Weights of a small mixture-of-experts language model, trained from scratch on English Wikipedia: vocabulary 16384, 3 picks a token.
Below are experts of layer 6 (counted from 0) of a mixture-of-experts language model. Rows are named router (the router's row for the expert), up (a neuron's input weights, with its number) and show model dimensions 80-159. Each number is 128 + 24 x the weight over its row's rms, rounded and kept within 0 to 255. Numbers have three digits each.
After each expert's rows: "gets" lists some tokens that make up at least twice as much of what it gets as of all text. This comes from a sample of Wikipedia text that the model never trained on. Tokens count by the router's weight.

# expert 3
router:077099145166120172127097136106107132100122100142111096138133131110113118122159100104105120163102114116204125106128131135096142105099138129130093147114103161135078170075080118150158121140143119095102128123145121114125137146142143101140136142
up0:132167108130111118061178136132108149097122094092088108140146144138111140106125140105089168119106133114164153115117133119107125109164119114087123129160159126132140096164170130129093091153147106154144100139117118122116132130119127136157103127
up1:132126150127187159109131143143167129138170106105091131101117124142096203155124124123134130146141125124144123123124117138120132172137142123143104165150127157134094134135115110152147121135069107100141150122122145143161072148112174096107151148
up2:122110107111119141146147150129126146154111126142127130148089157139106127148107114126079147087095139111108142109095127131094102105195062150115164134096131146162128201124143111117170127161102129152131127127103125117141156146136108181126127070
up3:155146174120151133109113117136150123133100067123160117131150182097134122083098159074125108128111136143154112139083178155132135117124151113106124130096136144076162087136147137120145115124133129116155125149147145121131141139119098092131119108
up4:111080093095091125113154124142130105106170107079132088123153185134122121095143150155135141093068113115139131108127149145090083114152147149091105116149183247147113116075117131135158129159137100128127134138122131149130100143139122124115107152
up5:092156122131132084135116158084057170074094084128130123140128118110098131174116143134081116136136100087185132140124137145131135128128150095127086125117118153098128116074127105127131138147124106130144125136094143120158100128110115122111117160
up6:130153142106142159145094134140112131168124138141103138127130140144069160084129088078169131128067102176137121095126121149081110101140117154114175080123107145181140128148098108140141140127129128092125111122116120136117119174131110104120140105
up7:123154075128146133118149100117129113092121093149145127128114101181088136136110113079119122109104132169125085085126139155133161085131126116123104099160127124141145148192108133110099143141114153125152129104171143131099189107138110117131111117
gets: ".", ".\n\n", " by", " that", ",", " for"

# expert 13
router:089096057131108119113105128121117123105097130150155098150135110054092123156085102104092127153109141123160124099159119123136145170136106095135132135103100167165098134126073112145105128143140137144150117143141074169125101140105119117126147153
up0:135150142114125112134128127107103084116148123155102124115122176125139160138105146131123158167055119091202137087145140133172132126135126142105117177175115169138100130105099114128160104157115163119103164123122142086110132115113102140147142144
up1:124120150116106092112118129119186130172099125131127136104106107128151175137144140127157110119143142125116130140160123128137139087130127171144129145191098121104103109108163121118120138139130125175126137136155162115111102137110147136143139100
up2:141155103139175150131183137150085157101090126152085102145124146110138093168116125098146120117131151111142144134144106157122119120124084104094127125160091165130103150136109139117100113103139164148129158142168075161121144121132126146128146150
up3:107116126144133158149159131140101172144109124126112118126086128154143144105102109111120118144099140095165140133114136162126118104123129124128104140109101131125106179092072137122140089138140134127117127122136092142096116159130146140108137134
up4:076109120093105112114136123142155145149157091098132164132109113093098120152089106127145184176105151131119146150121129139138113158147145156129069115126120135184137111146120125144113106145131152118155157110124091127108158114159088110157145144
up5:099144121123104096133109099112100136141116165113122117111107124110097134119103124109135143096115162127165133094130150106107133164162070129146097113120119172125101170112104125121111133142107122151122146135096013115102144113153133085145131136
up6:150120087114151144089161172153062133099115132120116125125145117099154089126064123137128163130147121125156178161134136127134179130121093073159151126157101111130091149135091179198102095125117132126123142109113102158150128123134146126148118158
up7:141148099109162118085144149107125108110115181145138101132141150113150124131070139146150119117114131187179114087150140115161150147164113080132107121097114115132121198150139106130130121149157186140104116155138116116133149080129123138143120148
gets: " |", " as", "a", "k", " that", ";"

# expert 26
router:096095127153125159166101129123144113132155106165176096136179113111114117099115115093098132143110136136116119138136115122097121069140080130128134147122089150129128135097131138133112139138127121121099171152102143134149150181135132092136126162
up0:123110129104100157065119138167089128146112144177123133101092133124120137163145121132148140139158105081087112115137144123163124113157092124154132188123172126138148173176123140176114109117132115143117117132144083119094150141114148132148122137
up1:136119125136136128163137088092122119102122134134138142132111130136172126157114147115112110124154151124146190133124105161135122134161124121097118109145095110118112100120122119148133120158135089149101171141111122136141118086122151138121095128
up2:145152109206098094125117157148168094120103060119116139123128108148106103108121132104127093095103133109112106140141100126155125144098114114086152135147106153097165087164128155159123130147112085167154179082076126130147141101110116136147128150
up3:134179107109121137116101162109103120105148142096154104113145133133115177083150161121139147128095122133117182115136134126047107107086129169132124154161073140068162127140121155146132146129113110154147138183128167125197155118153064107131143125
up4:130113123119110145188124094124114154117128128124109178115119127159110114135159125131174120159091107094157162128135086123136136127148128107127136121107147144154131150148077109144124110130130177131149150118113121142124128136135159069124129078
up5:133107126148149154158125193111142107170137143140172162132143122127129106147140119140158112143123106099135145124127107131082150116118137104156127130156137117132125129130077145178119101113149116143131119071124146105104165136138164066124106134
up6:125127135148126145123159151148118128108147168130139107105131104120109135146115128145143115160086117168086148141178158154107181134121127093147118124137122150174131080121075092156148134113155117146076123121137120132142094126122146142139162073
up7:097076112092139154079149133135159122128125127128097137155133141111118133132159098117117119124119130103153105120129104108130181129124139133111141135166141090123135141085109123157174098123101149086133119110102128140151139163107117102130118093
gets: ",", "),", " is", " years", "20", "\","

# expert 6
router:116088123150107171175107146126107153103136151160121116171155118158119122119106111101130089154154149173095123110151103135084124124108119101131147129100119184163140134115093134143089131107134160125119143134169103127150132142117123108107153103
up0:119150109157127131161134099136123083090120117101104147129101119116097133145141139139114073110098135105107128152142091134180114124195139164150133099189109172121129125118126080142143107115137141124111119137113134138086172113134137139134133101
up1:133098157137163148132158138130138132143116133126155128118145136134148135112084121150110122175154171123081134132163119141131121150114106134154142109092126134161129151127107146122125145194136168087100158155116125113133099129153145149094163107
up2:096143149093126111111136142144091117093125129169146139141118137112100129178067156157136098158136145108121129091148183136112126156144145084142134110131117149141127126151142108130134128119140110149118098118116140172118142142111117113124103097
up3:125100164133103112097096108134141128136136131123161141117083151111150089164064116150114133161114105139156081106151114116121065105107117149121127115131159156159103141181167130161146117074135150135125141131114122152125116089108097124108173130
up4:090139123143147169175159120128114142082094142133138132174128115129075182145129115130120126162129155171145149077176114141144135116082116112118144149109078144140113113161130131121102141160140086104135135127120111151124131119128137110092135127
up5:121098083136138132138151166133147122085085160111132134168167143123137110116143139104125113131134121098130133151149077113130138177110137093159151112132132080129158116126117134133122142140123136150132148124115128152093139192134125150145161129
up6:098121114111137169118119117125101158098136092145121130194170134135110159133124119126098147170129142117123116106147107120107123112114126145101130155091127118161122128124151119141145137105124087106133101147121075118126149182137095112120143118
up7:108128119161165141137117116118124166125133108146137133143122100114129100153130123142139163115093108143168116138117122073115101129143123110113103142115128123133130140130110164090128115132117090158136110123137117131117172111085121122129130173
gets: " and", " |\n", " as", "\n\n", "|", " or"

# expert 1
router:089094119134126119139097135122133160098106104135167092143149120088126129141075089114102102156098126173135130123126112142127107095094136110139117129101109155137118150142100133130137137113144122135131136130118131143136135117142138146150138121
up0:121138138086134099168139156153125110108136115117138103128129119122126149129148147126166119134111136142153160115127130119120107106103121159097139100130086136089137152119148162117121152128125126141139143126087127129094111109141099146134152130
up1:145077116096145156060126129135091150170122161140115112143112123135120101121170127133094117133111123141159101104115126139124132135127142087137114142106150158090099118128108106194092150136115150124129106150129116178172125125096141164109145127
up2:095143138027107097150089183104156092129139119128163107144154153093122098143106083124132157114165146112098149133125085176132163152129118098093116124162126117160162133115154155125194153108131097166137138126158122119140093086118119142168105118
up3:100133130139115124106112107153127052113140163098104131119093120122135115137158116135117102153141125131154100148114109110136151127104137161079129170130124135119135115130105133122156170108127104145157122140137120166128118077117123112146137130
up4:141117128131104142166129143106143120108122137098130124128147123125130144122126114154054118107112127116100156133104100144070138091112126125087183075113113142142130170088109124124096124121123094152126137109161111155110156115126098137105144087
up5:097156130067128138145110145103114098110136151146140123131179127084149129130098086102091086099146118142151144145102107138129133158140121092120103140150123133123096109122083154108150140118142120131112165139148127112105091094102144144172149138
up6:132179141175119132153093158149116120141141148111109135160111106154117151169106112115103120125126125121122122127138154112153098145124130093144108120132136113170133114113118148174125123134117073113117132145137127126147143136131127167133161139
up7:097164146084095124159110149130133119102103125137161098088139121108116081131175155104109152103130133155130163133111139125150163109098152126143107191147169122129149159123144133167166104127116061167128103113132108139140100109127139128132064128
gets: " ", "20", "19", "18", "–", " was"

# expert 22
router:140113084132115155122095182115126145145118113127144070102152098100099149094110116112139109132094139159134113126162098106116146096118154119114115117141139150133134099062144154155125182096147108126134129149171112145171147147160116093158118128
up0:145129130130128143136113140086099137143127112160124104108154149128089124093142128118130153098092109113140134124192114133106133076103113130150074139107135140119127145110146084129153076148083133137111134157151105076172138167153175107139097172
up1:126107135102141089131159145138153137120130121089144112095117114162177140112140089128127184110093139129157102104109132152132123075107102128088121106109147116106113125139112164086165131168140129127121120146140114130138184132141136119138190081
up2:141148162142155157100145136132141098135104130099132079132149123137167125117133104122108101122125145133099124138134106094105129155132144145136146100154101143126163119138154153128102163147106133135130109138165153133161080151096113107158153128
up3:155086118112146099134111087081108117098146145106106113109151115125169142115158090111163117141068136117144131126126122142136170103118132140100131097114113138100118131146126075108159089138132146151117127114116093113141118136147121149137117097
up4:151128157129150107070141120166088117143124173116080129151121092120083136112116117081137160135132100111123130142106102134179127158134118122180121144113158167145088136141131118119174105196138172127140122155149164103092169138100123128116180089
up5:118122152132086134101096120189085119122158130127146166151116144142147126159105125109134177150182153135133108121077119092115118145129137124134135111104123119112134161097155145155115123073208165180086148106185091155136133140126083130127130081
up6:168132122116119158144126110083120105113122115139135112120136135153139144196112111148118122146163101131094175115069126152183115133123127133090125138131126154110128135117109124097136162127113146059131134094144168113120144090134128156151133099
up7:125110156106164079151166132117119157186115141132161120135121122145095143099093109167112123115176134128091100137127159156134089104141125157127098103108149128091138149116115158139174141132118145088158130134150102144133127150140122112136125128
gets: " in", " of", "-", " at", ":", " on"

# expert 11
router:129122107134150111113081140116102157136132100163147089194189123076139104154103126089131103157124136121144107090118090101116143125112121092090132123087136161113121106100141150099083144116133131123137122182148109145176132159125096118176133143
up0:169187095163128155134139141118110148130114154134130121167132122090068139172084150130141095153111142156126169192114109112121169135085107126162119140133155156181116148119119152110068068107138145105136097109149144129110128095179106120161182101
up1:112127129119146094119155154132116130142131122109163064119184123091129153105063119116079111114113152150162138110121103143100152109146111106143109087123134132110150102119118158138113139128103084115133113155129123162096160141099096111139128129
up2:149115132105130103116125132149161086147079175115109155128156148134140159155077132132145126103138112166136136135117104137141144152109097113156126097160119173133140096104142172161105131087156119156147114115152139127123153121131061147153137131
up3:125108105124083090105163104147087107135132099170132109163121169122114101162093125114096116126083111101135152100125122161091132097186070133168105148144124125097128136123140101122069152075116109109109136106171153129139158157133068121120185101
up4:145136127155132111140077130141133099102149126135132164148125085113129098127140130106130156084139118086131113138124130140079155125115082132119118132094119140127150158117140200128128132112187156157121157112139091101139122139137178105139086119
up5:104100144155117115145121130166112176151145139101074147139142123147129103112098143151070183117119116101078113155153122097155170140168124135111108128113141105158150152152145137120133143131162160118121146123132092148124127125119133117136111064
up6:107094101146088144181131140139129123110162153106096092168168113171112124091145137129170126158127146177104122125147075125146143155136138125144155150166113137157129137150091128141161124146135141100103081130140129110123136145159144110120100098
up7:126133159174124155169157122138071119120089129147122134075144150165114114155106131129128143082120124118107142103142104106125139110161101118176122107139128080138142133107142130113096108139136140132144113117139174160144121120129093117103121143
gets: " |", " |\n", "|", "\n", " \"", " I"

# expert 19
router:137105135146132159164081124100094160120140101123152109149157119119113083150114094115129084169121114138123093125179078102155124124102133096136074122098126129129125168117096144138114140123164155126142131167141100125107122128121152142143114164
up0:118115141133103116092171158103110109147136115109151083147156128127104105107120108155105110122109137136141082100121067113122132157187126101147123111099172109127134150124146119117139112101144174118111113118134118135121119117110116130141096128
up1:171125139170130131127131142116149154120155140158163135114148161125146122104098098105124105114102147131147130119163105170100173122145200125109093131099161150116145150105083148091151111116127125150100151148118175096127105143128166126114179139
up2:116146113137116166106110132119141132134187069148130144163087107122129190144129126158149137170163129133137112079155082189134105150096058075118150135163122092130123121157074099108090119116124114132142118168132133097099172163155130118155089152
up3:150160082147168118123121119134144136149134091118104147142146072140159098064129131154164197127128140124113117167177110096125108117086155105119139109160095087118132123127130196109131123103122116154088150119102127124172171143130131122154112126
up4:088148117120119107083114114128116135136127101125124170114141126116107120082130077100136132153069129096095126163140117157121140054081131059148108124146134158116100168138130123143090106120111121157128124146110168121143107171120133118143095131
up5:148101051195160127118132112158126117137073143111151145170122133125094141101111160098162127130155120124121116138115107088099147118152082120134143101155116160145138143139122152127088164093160127108109121123144154157127171165139124073152125125
up6:145142142119123133193116157112155093147105047166116148105172170113155135107119130117147149109175144136137134143170139137101117073134138086116149101118136089182139093129181127124071148115113104145142141139129134133115178111141157120123139119
up7:096094134124100161140085134104115114089094164175148126164165124168111113106101114142126151115155136133120101153163092150122137125120073140120172078090110101114107138119173139125109144109129143149128138129179103128140137140157109155126123097
gets: " of", " \"", "-", " a", " be", "/"